Experts of a small language model: width 320, 8 picks a token.
Below are experts of layer 6 (counted from 0) of a mixture-of-experts language model. Rows are named router (the router's row for the expert), up (a neuron's input weights, with its number), down (a neuron's output weights, with its number) and show model dimensions 80-159. Each number is 500 + 40 x the weight over its row's rms, rounded and kept within 0 to 999. Numbers have three digits each.
Before each expert's rows: "comes before" lists some tokens at least twice as common just after its tokens as in all text; "mostly gets" lists some tokens that are sent to it at least half of the time. This comes from a sample of Wikipedia text that the model never trained on. Tokens count by the router's weight.

# expert 59
comes before: "1", "2", "3", "4", "5", "6"
mostly gets: " – ", " (age ", "| ", " (aged ", "- Born: ", ") | "
router:527526489536506596497503567502576458507507503497446476461516447488537532495448485495455499494430500473510536517591427442436496588471490555589514520520482523478476485482478469490492500476539436530525486524528444491453539508484433487512578526
up7:516509596565522474492466509504471463427453459516475588514504495561480490549478522540524505520453481605490551551590506476470470472461494465533514516471455567533478512419489500487562452501505519501433473553458455517461534488497478471449468518
down7:410529506459493498472537482497599411600506466495506505507493476535511542497409523562516482541492450520551511529480486459430527418467500558467531484429511510408503480467497464524556450473514502445537584543560471512491510451482459468485513490
up8:466502550510478564507531432559492468524440513541491561491443454482538518474472462468483448516505510486508482511544456478556526466556445521557541473509476474443606545477472512407373512474526564470487565523470483512561438501581607511461471563
down8:486511421486511550546540472483433491531551440424513545515595449452474441498525469529458456471523505514430388477423549508476511518558428536481463488458453495469546456580500473618549434477514552518486529484441471490507489432484504492505518569
up9:565546523473507598512534517546521453476483548489546464533517554474412527511483532511464481467525496486538555475550506490512453535479496450541515459529483494461558513457420461513453529432479537505460511560463512513513500517484447513544461504
down9:501480513468495586511539483486505461463518508571513497497514541478581588514404512429476435518521490539513468500625508478493433509491489516537520439500443546513522421513504512455429581499569487491471428482524494489510491488438504518494483502
up10:535499447442487468471446514497522509526527493517527491458448512563411484429474406460479421451471427514532621513519524447523435563451521513545562536477539562482496457500495449479485506565499511615405481533498505532492519538521492524511536511
down10:426414524489545540514541539499429566511525504555465508513497562576458557495403507430494491483514543482473461484488583447462525481497493479497483520523533525570502476483487514494454523485524508605501501533518495524495535490533572528571466454
up11:473518490410521604508468549566494466531508540489507563402481567480433497540464552521429599497535447420529484409539487553566510493525561567492466469510398459517505478510514492452444470514448480410525511534501490517554459497492538547466510457
down11:563484419476539503481504427513531546523544455519528499467506544515495546548461509549483569471493522453458519478463532612508522458516507572458468498434497496511471520507587487588470539579434479472499503410455428466505520496477531483518457497
up12:520426502457529512517525496488476601513468555467545525541495508502527518542461526549579439507475442434532469489505461542428510466431537512542489493472534541541496462533482484567502490534504500543576471503486524509471517523520465461483472477
down12:557500495495497378454478409447458526544513467526471562511507533534478532471559529481547520518581485487463428469406486501547481572502442409475438529491588568494533500423506513438479497441506466440504498516534501547510435474523511500491545573
up13:488422527491479593455495484469450486457515497486530493544497547429525451499483528437444474484506462488512502523570584490463504581461463501467489515499519505497536423441454458468548462478543405524477504475534509542468541483439480468535457534
down13:491489490520562522512505461425500515479436479493518513559478497417479456518459516480508482454479442491539520587415509452507560552451532529472492420537429505478485571439472465507483499483499475462493557533498496481502515533502578455526436447
up14:544529591471470527487502491546496436550466507500562488463445492472500499567520482496497503492512425441516521499529447453510525458528458567463559442555458543529509490494500511519526539501488602438542420489481499485482567520528503430538515509
down14:492505545496475452539506535535505446545504500532494491460488535527492500529523463501533524530559505467450543463481497550512469453559481520503531433473539448409458505498450419507499483461474521441483477491516488443543467491487460570453528491
up15:486545508468503490535450503518521467459518540490559568482520480466520524561474460511499507511470569477442552505482506510448534525461453541477440542513493492461491501533439481471478502498587411525513511515448514590454510496466488497539583510
down15:456547493502519493494455511457431547469448511488528485524508488459540491495525470562528425483483469501533473462515524457492525504442505469522572488530445504496468485567471445485503535549539439526506447519476494501500571522458571484572532517
up16:490484495444551476544537515486547474536488510481482456438584536454525485458476554439540511504548526510468552551506431485516483472483482503529421476548487503455450550485471486467504435442556547480449488469553461481480486493493442470544546537
down16:593496456496526569493506539531457430513491524518512532522475504537498486500552558483539428461504439574542457457517492501541534550503496468479474506601508508456400575513567536488475523418544499460412524531512509402493525461533551487416511504
up17:447424498500472509509459475550419518475433600538509554527484440507492490486457484468484532502470533509494520510545514543471460536516509563465488555522514487455521456473466535520585444555559501507516491512518441541472463490522492421446533495
down17:461512493475505435440496565543541511517549535548553474432446469557452455451502482535472458474482521476544457503545514502531462480506490512502400532462445529442481466495517446529527446472519480474488490526479475541455507512624518470530471498

# expert 22
comes before: "| ", "0", "–", "|", "2", "1"
mostly gets: " footballer", "andidate | Votes |", "|---|---|---|---", " player", " ±", "----"
router:519508472563499555546458470484510496503497407498476483510467501541450469491448487498537518498489436533502508493529461414502454559529504481617516545481525564544514528482454509513481415525484469523523481501507496503435528493616478476575447470
up7:592516543416464502482510600478493497543579460498460440465538548450430481503513506498466540514474490471547528595515523460503477525444529467472452585446517605529505539496426511498550476453527481506476512500480511552436519492542559538533484513
down7:421524509482486516521553518514479502518527453522517448461491511527556533516530503537460492487598505506493531499529501498486430508436542514502519582519477542486524483443453436482494487527561547502540575471574474426475466585546585541510503530
up8:466512559534487561557501441487446508547509514434437512464459492437484489449530505449507428530500537542493491457482400507519463486479509543547570518514480548531538476479466468505464508551523473479494445460461462506487496538502458438531485506
down8:519538510528519396480525467513458517533491450455470477478535559455454517514519521540536472481535518618587484500584511463518475495530483510552535429458557513460429525527524464472507489500477536487526451502525525442480492408460501514463428483
up9:557484534545450537525468479539558432399504485461556454485435481494502437549512489502478485510535436539491517466522442462519488495569491550478534445485509469483539452525553520491507455444461514390532515485460455455491446477593555439577466450
down9:476477476427460587460481438507438480530467554441463571492439478485499526494522507440483524504483563558520519536491466505477455411508485445454502506460507564469437476548537496477492529488501447456550534451434482545509515472482506501493507481
up10:530486505486518467513510475417467468498471514463488492496478489458477475500496557487560519459482461423531513431472439558439463435540595514520397496477516577471537554496452511508344532418503437522529479549475424506589489428517554500469468551
down10:474519506495498527484551494411547546548569520462497458532565447501498424517511535457463502506496461477439501462549468534521469508541538520475511482504539518467593497498496519449480606499530499505472469563522469459583500554477604534522517502
up11:552527429598564445484469429496516476465528536429495470457532511544476492518478579551524476514485490509468537619549458465501499536464574466527499478478509594504446457485447490460498473469507467511514464457504537502482548507485570518447483571
down11:483507443529501499462518519500450473478477455505446575529464497534568538496505539467473457472509521466528459496460533430510554499482486505570477506512507571497453509554451472497569511477530463512548488514593488518460519491503496503467415541
up12:443522478539530528453448483464513417468487496543485507466470493498459509500481464513479552482500463467555547516510532478470475485444591524586509532512534508430480563533486448474461500583483520437438518556477519502478503549532464551493441506
down12:444538550532498489558489452438513446484540504500466575471522493498507471534491494512515566474468505465436514571479490485492495572513494458461504491604418500528502516516558386472458406466489515432504421524491500533464470478483518577489483529
up13:543509491477504501558472464538548456460486511497427484512498433552450449490468513533482546398444418495506520541536484426481541505528513519450519510492495473493536481550529489486481538393493413476535507571443527457498515496459502500526496473
down13:473463522391507535500553533514489547551503478491432496482519527602505479519537544473451507454531513530450569521512514479457475445618532505544533434443552480391573499499474410505504462494460496492525549549597494549548519529516501523479528471
up14:544457472511463488520479498578612543486550572566523540500569446451513508479537474488447535418451529473509465486521531519513487499520563523517464554525573510487530479511537529462517503513548520547543354450496428523517530491504450514471499464
down14:483551567458453514508510508447522476523505428553493473584490438479568472452522475441520574476522527486505481483512517532559494464588487517501396543446481475468501528490517513475485512418527456512407455547503530495508557486559392511510557472
up15:476500547550545583418459498531565572470578467509478455465499566533494420527489509501496523436610444475504545479499453423524549518484500490530592552493528532533500545534373489455399572537502525569517549362529495412572504521499457471527500480
down15:575520591452488491488492503487507493521469527513545426471552509477438578462483480472493465460479456574512531467512533498505500517509468503501526539468419537522504464492515514451512515550597439442531404419556494462502480474497559544458445445
up16:436468462585470535479467477510496451506575399447472398503567507463529553537491456404561541465513473454566543526459513382492555481490478522493537465527520480485527513510509490481491485476488470471507505456411468467476489465460457460505450482
down16:430470546548516463453504482532572472487513519514575487447547527526473480598530477490533509554477467496518488458516454489511497562442492426455463506498459470519526494478421464551496516466515514506433495531485574494494570485516507531476429491
up17:567499497526455534444556519481505438518451427469472518499563509570550509443498466563443458475472461501521419560560523472534453498537448448592556574486443483551443478471481487444533472514487436498418463523431554511497507439508496440553568469
down17:527599466557474539471506474545515544507542519483509475500449504539525340466527571479514530439550483488443460502515479508474430468497548556465521487459476494524512457525527456481528504510456496484575471529470517525491458533508500502469574511

# expert 47
comes before: "\n\n", " The", " He", "The", " In", " In "
mostly gets: "ed.", "es.", "ers.", "ing.", "ation.", "a."
router:520507530561505534522441470458554529547573474465455554469478502472550530498472538494505552496499510446532551464490499561455543497520478516441482536537462495501577476472475520531453494441579480518479479493511561445496458521528470543473536437
up0:473410453465500489498385478411527445512542521439565491472503582523491509501500487503491559539513489520532465523437463415520558484472487548537471520506469542490464430498537560553460497485455470500507454489503520481431450484457437530503484546
down0:502479495486511434462452509516522575461484552565501464500563520530515519459502464500493467509566503488267471568616438445500418548489514452514505525508595431512554514497484524516480520493466526478544473473503470523485506553512538518540513489
up1:440506472543411500525497508459557511501400480548535445491407449473476469519500482568505488429505503555521491497527466495526525491499505485452513527519502486451479449488496519528462550469494455491489597476485525541543486530566532466525426520
down1:512484553469479455527492457536473535534507457562526504452584491573559529465503431500471481464492594508466516511485449546443443466472508499562555495422531456478494509472433466537431496502448505497505492515441509504521542504531508443503505565
up2:478549501528466486455484491509497542515511496465436508469562515474533510499496545461442460593562493394497501509475484503481509495569406492477507497588503519501510489510562414484513463453589568543455477504514434438516478468500483532497488483
down2:458484562493481490520438446567461434501481468560561542474453532524493491529504490442459546510520536514534455539497579555506531537459481573444479450506461479552455489536475547503454491510468456502510488550541429516579411525501434432541496471
up3:482487457545475504504602497537499502488521521488402529493489560480449536531506459535596509449448443512524493474450521527532556537507534613525551490444484470457469471487528569508516573460561458455540512490407518486521496536497536466549499595
down3:593488518468467446526523493516539506470553543464489546569465526465460521458510569465499590488568506455511536620452496483541546490493475490410508551478565507463534495481479443533500536469530568479557485475448531528554589530515482522483460449
up4:446505488518429526499491534525561463482456566484525537527471588463408521501483503504480540444431489537510495465537451438526542465498445460518469519546546498534511490555465469485506551497564453556517477527566471483534537455483572493533523422
down4:515473483499564505479492508527624577404421527527510500532517511497486552557474556489517508493508494536521489522508506492484469475530518504539564447491480439462455438475476560579489387462501469478505528486457435561574521535547456527555538549
up5:497428500567590507487442587447519578427495443481461499455536543537577514540532547541454493558561522472488538472534507523480475534485458463544518507461494460508530495530518487479526484540527433537485472464487518451519505561512488510523549475
down5:538509509508487437518485444495454516527511486488548445465475430484481499456513487428522570538499576540508554552501507434511467498537551483498418530508492495503502553451473461576458558447540622484531490459497538519452482520446500518444514551
up6:538495499591379542542446449527545559498427487513487470512405498530510437499504514475517488432606508468543451493498462463495544497472504471532478418516502422485512502534510510529473491450512543497504513446467476405434522541497440541486464458
down6:489537542531600526491572456519466448446561534469541511565531507502489522476569454539527539560452464526468522493460531447352541522546507487557530490509566448480518468536563479502563474493430471444487465462583510631591499479490473512501510566
up7:566495539536489510534488519441449483504558485484460519485426485469534504552508463535443533497498504527491593512520513460452509453545448504495475586558466485509491566496531414549467436464533528438538457494579553510490427550532572512551494549
down7:468513519467524514479489519482502480550510532512461512457492534509484508513659581484530499469503583522483484554462520496512523463483429491489530492489503462522547479508461476531510518548520490515521489496498501476487359514507534493495484466
up8:473460540483445486467429547587493555506480491521550478505560463519567469555490453614474554517503521561474496545515544486425480433504440501440500579460479501493514422456545527523449478511526529569484462438462499475514465495538470456444457491
down8:551518458551467480453486503490503558487483494441534447495489546537522484454478490524491478503512353436467553439473447501533473576451566425521504449441517405511520510554524498552526486438428462509498435538473485434477512524503483507493426511
up9:438437518539542445483545620478452482557476527500467460498490502461570502527512496512487403531456487465489508488457493485541464512497535546490560502485481458473505511567540510398482462549579469486469541497484497496428448508515487477511532470
down9:496533531486478517490510472461525487447512466522523534525543513521500537540485495543515515446502515554516572496473499451460498503537476530565510503482426489437582542508466540600497457498446560460513532483537515554551548543519503493459560479
up10:535494461472599481441570525419513501552509562477435478546462563512492574493472513493483445528422512524539537497473486595484434487544494481534510561511494525530436470553515581529456554482498498449421499527492578491472520501532460498490515461
down10:541459499501577483583539478526509581493553449490485474513471475517555491533546551517498473481405403427509458451457504592470500484480487554514509456526502460524502514471534586441471440563517455466495542534502540486490475529474472523512504482

# expert 4
comes before: ".", ", ", "th", ",", "–", " | "
mostly gets: " six", " five", "hio", " four", " seven", " United States"
router:424495563593482530497452574491518527431502542491482501479521471470473507495490550508426485521476499470563546472539473522464463563532498513518504596504536539492516514494515505490433508464497482482558451494500448502479570510521491492573597552
up7:546525512512414460472484513466528453473522552515506469502519515503599515429509473485522508552552480521533474484502523500483443510484542499489529382526506538526525475460485527542562565499497520444504499456493476463459457546457459497498407563
down7:500574483539494526506534520510567557486559502520424501520508500562493533574530537494551480497447449459491529513500416470531373493477517483420487460477475465459509542517523518495488427575499513478499463522464487569440422463463532530545398554
up8:547588548523513445464574535496475492528449555455498519457486550478465510563460552520549517471537420472478518461451494460568528539477468446499458484495453606387437485474571517463425484457503476500471480528589434463471527521514465506512502457
down8:493536503567513518480512498468468488547487391515486512519465499477507518569436495519463533501508485569556481467482481516514483517428519492569517486464382487456526424479530498445526442478454477539429530486495428456481532438409453486458545421
up9:535467518502520554563577489540478488482492491426491518505485534508529547551510541541415508528527568491504553580552475474515467514506510486566531511497507449476450492447428563498485502505561571520531433448445506515543532537470489460508505505
down9:498507459461492434564487493564549472370474479486530500444543566551552575478463519495529575447525507536491612489516457492497480462501522531461480420407580426523489498467546538517500430592565514524500490479524502471469429434485436537564448547
up10:441478556483500479549517510454419499482510527489485479517534518529461557374485545508492534521492530530535542471493503496470555505546584448583535551444530541433500513476516496521477519464490483521556496530512512535494599428490520452535508558
down10:595540485505477466489534481530507485481482446474476473486499499543533600520416436498538520436545463471473527483503514495468544453518439560451482462579493506522457471471452524407542461441504548542492527545441504494520477521528458521518489587
up11:550515480523488528494434502492475510522533509552525445524454569467483484523517491441433463541444556541510495505451477509435521502578405536531505480491495595517529505465538533523540490565533421499468459486463438514478484481494501462453515531
down11:501516484460465467511540526494448499476505523540504534393430449539459474470482570563491523520514485442568451487570536437478555495529550545467551464555495504516502521511503544563519524572457515565474574407420488499444463505522531453488458450
up12:462493514435533486562471512503361508589484550476497522504567451493487537413469546555405475506519520555525500503454453551486431485502465447509545450505431499523510465471575489509462520527595493492474560571518473525527487455519415436468520495
down12:541515506420380471570517510504515552493484509491470432513499511541462558523574495560486498500459479485427420466500490470448452552512575480503528482416458457463493440564498463536499478515437436438543603545473445582468485529489471520539496562
up13:494489460549523490483493523483505548412517419483486439482495479563541477464488504498470449580467516530489508562501509511499419493540506557483552538448489473505477586510466480498447447503399515502450531491448467485477432513442536455575532516
down13:527435438540464443552522564467471521530468457505517520553494485502495485532511502514420552458491501475549468509457610431499488465438484532478520512489511418541479526442462542537521513486566568463419533504492514539531520520570452505547484484
up14:498473518597470545463482515566580539460480553488442506539548518473526490489487518479473475476442483539537476507470556542459489483593491449487565522502489424530499445530523564493562507500521510504515470546537475406491517466471449482493516520
down14:428533470474447514439552515404503544502482492460561451523481470493488477565465509503521479481537462573536468509457493527493410465481417494442494507555468473483536497498519459595472525535475501538481539489489500513513461530550475457430485472
up15:462514423505471501489444573446542536514502461475470481481452486469513494533521528543470475508574518491520529536513450509474503528511458558539490497555498509510513450475567545532474471519520503464501458393496512527494538475584602432479497497
down15:536500572492518508529433525520559523517472491503530491485516561568490404532613493554557549465510526513508500498507492522523528560483502409512557421484522547437581512507531447515468475463475526482471505483508484531489495543514459501449544585
up16:544501544531429523481544517489496491521579544483545528471567496522531472521469499449446515477470534528525477439508545526408518539594438518420537460519567429524520458477518438502505478468538560456544550488573487508498463511513465522475462515
down16:513466516481423483448596473615442487382470488501441538514484607463501517561483536531459477480427530572549473578516509469499474518515447447498552529454536455555493517514466483530493522490525507568526521498511516517508510465534554524543497474
up17:490453612513463523501443502468552529477419505435449493493453431545511512491507573516470502541519477475478434537518573487460511478481448527507464538587541561506556534507481488545514525557541511409470451506501497518484548508507519509416554501
down17:472517527447441561399551430476488531453544484513439564501468518437492515533491439480485518484559515529539489560516533560479436486502493485537505515495465529466488522530491500514524580432485564473534519565553548469543606492501565507469549497

# expert 44
comes before: ")", ".", ",", "–", ", the", "),"
mostly gets: "ation.", "ed.", "es.", "th century", "e.", "y."
router:493486576488517536433509484503580480445489519473454427451541447419565534452480526510467462515447493531558580500509498484476511493508457592481491483497428490551439474452466545457468539475511498485499506457473506493478557506461460539506497525
up7:488483522470463585557524469492547493511540464526523464484474465559443462585473498435514422479506444431474524537508464500441509533529455559399529502536501527454489476450524495572497442508543432515461494475521491550476515597436462463511538468
down7:469519454496492502452493486493560479509435504517480479447522539492438506549541483538454526550549467499422520523519506533508521466517526530476494429445490512522509495484542473410493548547496488495564409486385525519478493479490494426515501488
up8:470508519542489513478530433459583569514447469500507511485474464531513500459494500498422515497459541483540508523477505483524526519474517495499463540460535495422475520499532547611539463484496517529539485536557507500488481532515403501498482583
down8:501513515591506542529486486501506497500496492519457464593481529468501510525512456517476562499544528510482430498561504442467562565523474478475507510450461521483468488498458512498519525510501455491551486505509533470513399486440510490532502487
up9:492556519541567507535483569579536423462490491472509440476508524480511581505467508474509529517447523543485527504528539488557503506523515553486506515471619471450506545576514403466457534526511514496521599448514537497533467480448507513551485595
down9:473481507506515500476524516430473531469504530506500520555496465563441579501572510540520469533522545464500466474482565476489641547465474466487458517475545474466515481504453495521513459520543504525503518471494440476536531515488519546487424442
up10:439521512490482561526513481504620512555500545520425485466450505493511475450473556552560503533512490516479476520498516486523456484494506517552571462546516518486431513477428472474566515440461522466503471454506494466447451481378580478503510457
down10:506472482541506467509480547555574551468471499534546523578520524530464489507447462539527450509499528478415558470515482547500433494463525476459477514489527477535408516478518534512476419497481446497554499500534445476427524481509521496545518497
up11:476497523507508473429480496498499472457469490470562487469540444532507504570490471495516480522484475588485577518397435437520494502498511453554468521484423507502526504446487604452465546477508465529517483523501569528544477527452517522472466536
down11:505545580417466508435511508494475493516506459546526519461489474467469426470508562487604496486520428501389557496527523517480503453517511510449539477542492455541504486513448522511494562539458510458496550510501485500512462560496446537422432548
up12:435579477572520465588495513537507523492575484505424449479478496467481470525504503496494527468399499434479559468491420544472503548509494460513513497505476509519525503533543421511446466562492472541534544481542462541487500548514541530443541636
down12:451505508477498391456497433452458524508488476537523554526460466499457494536544468415463511554485444504548483540503473451531532478448473523528518499467487528443478485513536518535554531457519520501578473571477502474481482540497465526507456556
up13:561433464526466502425536501438466465511467568486467569513466502548535484466502452446459494548446504450505493518504500458520530468562510454473557525541542485588498498514549475516487567416490444446466502529420467344462514469469455501507574469
down13:536502438493525512473496503501596549521450525532491458525496502490462510447586540440580504533445448521495506514461516576503512561466471468578553471493529510516502498505490515527454544554488459470502529487427510429483492430566543488494505487
up14:444496450490494554464468536472505508464510495568505425494489525489545490455495473444426539483550502476575524575501505502536499513381506484580583508498460541497512552499461566453453508477500515555463450502533508536467469502436485548506543570
down14:513457531580517500485524521536566516524556502545513518487553462525525536467625459446543490499480491518452554403467485491515495464518451487411419516457547449532521491539517474476431487462510497455472518483500458467506527490421451480568453545
up15:517557494469539544493462417501525498494508527505529506566441511491520545570479481441470496476519431438466548489574541476525484515544530522465521514512513503517552503534516471500435507449504604439436415472515564512526516500483485537528459535
down15:491471474493516526464493453454512469484527529466410492525511487508534514491517524498560521497415544551583531547445561491555534488455420482520515476479517456582518482445541536564564534545452459592525472458545525519496484508462522502492443523
up16:533443552523531543546531485471537458450577578477533500536502483514561474501513468447476552444550500463544496561575530596529559510476535485485529505490468508548477603487545508439499557571533502509508412476440513458497492512535528536511569493
down16:476494551501513523487439492540531502513474522489473554594552508494513511529627475479457493511485517504529456447540565499468412519447506510514504460493530516503534531476472467448465493467528489542442479466432470559515563511467548441459561583
up17:518473528512523463448457455636605523447470512557469477485465460487474473554485435500578550482571488511517516503526547431541533557565448518525433528553527463518477479541449517417503583505531500530491493533429455528479490464488447477547472510
down17:468443561552621525488568542525464474524530492544507465433379499458486480470462522500451498493514514479519533439470445543460546489480513490515538528526471482525495515442553498473527532530514497547445526595481432489496498465510507446470483421

# expert 12
comes before: "\n", ",", " City", " State", " County", " Date"
mostly gets: " United States", "hio", " Carolina", "er |", "ia |", ", New York"
router:461453503550556560452564527546514499473454487525491481454457480488571562447459496515469500494495459512556540511569479479457600526573510523588392614538570531563583495493516486532461498478517444493478476491498526430462560478555537537528548560
up0:473523578503517502482574492484527511525564440547469466516484487518488501519489543478546506507497491548543523504586527521527482465549500445495604505498473540506559536573493506473500478468485536402537457587469555482407523494545503510518544540
down0:478482474524490498451495475519494519551528520432515447554462538483518508459577504516575425507523466472521515480443540547489541594528524514476474497488585510517541454453486552604488479508535464462561492530482546538486464439519446459585514465
up1:414442530465464517480581520499462549484499574472498572518474460446566443566460470488510491555506457497437461499549503533484512489484613542459481467533485476533516421551457489557469511470530461538521489510491453521467479542471549537475519537
down1:492452554490527478512559448524538473474492493486514466564570531540457526442398402519565483536504542520490523479521471470544516475513550508450517541554515524510461476469491468504492546478471544439499439504549502527576479511491480511555485495
up2:554527531502509490591514475503398468512546511468479434484488505435545501543469483465545457565474429449540524500448524519472421477480474513517495537491466488432552573460499478553518544459526531489505506472557424454465483484481544482517481584
down2:444472474493507430480426463484466467510521483418529535459570495504469496516580510512482459487460517449398406468551450444456504552499523522512556533523477536507549445513546516444530488479469437514556527537504549496520517533530481567485447519
up3:457504487466470547598485541455544488496490420547442498505436447588537437489477574498494422511506498497499465470471507494491505502531535498534457519520501539522550439513527399424468522550488492537466472489522512432535576407511508477492522503
down3:469486506467473512484465547501494529522530526471571517624478457544522529521503517534460523527458505459456501547550460512557454485494570464451572455573471533443501457402485460503480467584447516514527461529522468553496480484518475480568520497
up4:546504523522548493476586535500499526502546575525502462427445499553527517397497526484493513463511540511483507519446487524543530530536407528492468596503461547479486462443539441511477506460486463482484497442568451545430477488490520521516459504
down4:504467474440489541415490521466578469518465566571504465523424523524525493539505494534493491457482496444578498483478439436522446563549481508491480506524493522551514495443570474464538520574498517465490495542521536498483484453468550560477490570
up5:548494485478505509547477543504506507501534516513489473537506476460503479460470508449482581504544483514512536461496418491468536542543515444484535544464529546496535510556508408450528552492447423459474562545430440449532462524556454478557496510
down5:607499493619537478580510506443478575503506454472497522483475415525555468553532500383523450412497521516494494521512538550454518506463515487540509506505479452560509469534508476530492556458516467540533472452463447441573547497521513530447492511
up6:488472503507475484484514468505526459450588508515521501462510440457428591448523546524488510532529453507524478500518480526496550526519506461507503600489501415520534525455498502586439471462520499449551494489520477515516485539583559530509452508
down6:458527512458479517455454515468529492510449469502506468556540531452492508529480476471441511464574465421488524504518521535485451537474460525527543482509559538494482577486455509525449525525492498446499590558509519486478487505549508510551494564
up7:420466500487541460520578492429535570556498494456450561377520538477535505555474522509548512478447517485466529521538521475484551532486553428527517457495527524542531406428458475508545537555520523499511459507525455488525485511469513479505429572
down7:444506483504421460576480502566522536480526575517539450550489559511456486550461425505449506458486449553418439476490498540529480433499539492436508526463470473526577516479455466464502480517502555522493470428488487482499505511403558469466538536
up8:480495418526664518432409513502541524549484473514482614441470535537522554534496503463468518406487524479542524572503527547505563510504495491560486559564537521543477477494432527604516491467496435487512475494453549492451510481532514451523526547
down8:537427512456483535411507446518486529535532534518532443475511457510500453516483510513506524413565499531515487515582507525469509496561494575455493457511473487544494534505467428511491533514561454511497477486490502450469523520535491527548445422
up9:529542445522488521478494497541525503521479500532528537496562446472552523482466486456478479584458497457489508548484532534582519449509545532522491509467536432430494558488503565575494485425521549549462445508549499460437531466479627576449529578
down9:494486461429500517458533514483534468440517442516435511482461447562532443503503470530548570599560512489529458510620526466452410539480562451540537497472510493483444416494567516550524458471500472507427500509494545453514484394442543582487492475
up10:500485447569467552488464460508497454417578544464529481557428504481593598444506516478465432481560515416571495433502476498506507485480546494465494625495449450497495444488513500490445475509476481464443476558441483545514500546523497467541493467
down10:569451498452512537493511518467527539453502497499488526514432441499514506510429449523490518442480459481501504536502536582491463556585502459494493473444513487592452496492488457398546535433525514483458545517546508515508482617467533500504519473

# expert 58
comes before: " |", " | ", " (", ")", " |  |", "°N "
mostly gets: " million", " kg", " ft", " km", "°N ", " mm"
router:519497555505516488493491561496517516463515515474486479476452490497496449439455490517466558510484514556556603498478484464553498532530477528504470522522506533491463536467493592468456488454498521422566417436493537537468537509514440483569492581
up7:559617528421522498542498532523498541500449483491512484441543490518511486526503582497423506524442493475479612476456487574483457492493417512551499493509509437486526521499447542450438497465511496494510554510471446509535426541487550402440462529
down7:441450531452443527534516495486488554514512510537617495545493524518500539482493510484567509513502546517500478506442539543499412391513490504548422434493449491411452492469476501510500462524538494540471564556510459496513520569605491446515502417
up8:496471508464536516407481530508523491482550544486428508512519532533452547466503390588538530514452531482440517464469527529452458593485539478451517480535476536524524567512511517461484532502554523477570518438443491486504568448494500506542506416
down8:550450482475546403506506457539493514460463480469530550529458561495488492549536528561514586473410482441455526463519404496536473523481538478541498544538471531526443519571503466568487465554481563508510424413466439503476478617537423533527471510
up9:491529516514464524487520504434502527498514553463536517411511539539488439465492500446523536474494532508552513455508571459528506542515497531473530434522568588457461531477508535484449513509506489440513562532476525492456499510586487491579446475
down9:471520467467509471533533542440448548540515515503477564518522501529492611521525466513508515487496483539577587501495550534534513508401516482555528499523553480472498549453421542444482544566460494474481506455522539493534447531530510528550561510
up10:498580610551512546520491527515486471575539527482552453562491472479592487533511522560538563504533493502520493446522526521475508516503527449514461398488561522522586405519502490501416610538606481422506486568474474491495495571440481463500473468
down10:472483472454498456422512430496523486524506494506506507489505555520499510538443555488462565509478473450488526459447444434461419512499538470587493560480481493587442466590499447529486450535474524522523449476501487496466545509561516491502511477
up11:543479555485528503503496474434464457470521441452486425437543472432589463438494540497517514538552501477460481508553509479471495493474541489588510502474455487452448541525471597492512496464428589503504515428511453610525478445532590451431473432
down11:462521564498495483489537468511524484535525516498514577532481492529455506573562505486564478510531519457477485535561514476527433383413471529446513542485556479446499561481443447530504453495513508565501479479508455486481486429542537496481512508
up12:525459513469498417498458534511527474514434531582422428504541458483436495409461476500560519528474505538496415527462589572581523520510491565588504515520553458498549495534475481547489501460390539541560546499541476443554476484558421468574536462
down12:467510473551481549510481452460485500542501495477521559534465455490511500480471504432627499466476588451520406487517506422451483403441495517467584504528516480470517458522540505463495482448489510504521437500508491530528444596497502548599516528
up13:533534493535461513508511489500612520478579518463407511440582554520586474518510572534521469551491401482503575502466540470515479548539486526478562457520523477526515536545495478469539530485426492511509450493458469492517493526509471553515420486
down13:548553473546513571440469505534472457415509471548417476540487482576491561526466478487508443421534463566470537538503491427455476537446453479527467514520516500447498512479487439461435525480501511525510546469449471498431552495510471482505476535
up14:537530497498496577506492425526473499544480558509441550449532497556480435514457442437577516504458531575481571522503428457535507510499467460486447545525523545497522563502475464485467542518542483487510505464561527471493479515535429514490515504
down14:565489417428477505500494398501490606589458515482458488514535538568506475464570560451412552520577540469459500454485488506507472454548458502459522465477438452542424528463398503487518551531491522494515479498549446478440572522519503491531530457
up15:451468445457476472439529485446547566511544548545494485459505480526479455475503476520505560478523453490512475506477495517449471504458515497482588481473473470456571451483420449465466425534550531491532560579470459497408476479583447507482468505
down15:478504495480442518544463477467507443533445457527551550521481492528469453462480517511426509530398536536517510502521568500470473521529530486453525525432520551528565499539508495559502437516487496495516508473475522449498508455525553473524461461
up16:480504512472501562522512522480520442471475469432441495537466472549493459503470411527494508366407472526517475478447524473428516551543503379491506512471460497561485479518556434477538482529418466396441438525503461528459523575477447518565502509
down16:510514464443560493481569508469529452467486608455400471521502495522474520454454539477488494470507469503505489451528465452498473499474422466491500480536529521506501483467419525440585531537578456571440542493427522517500536525428485480420512443
up17:552468554477482512491541519567584501523494538552429436524471554508496540460465483433444489534529479501411462555483470558431478513442444494508519530563465542507494506520506506450487529486479430471494458512491473489551505465437552493568463448
down17:492490531474543509541488475479455490466490526451517491526515457473520549513521502476540525488479464535525480466411537540511466494490440569550538526539587606503497566514456445477549411436476467509449483534521490502453471520514527516511559494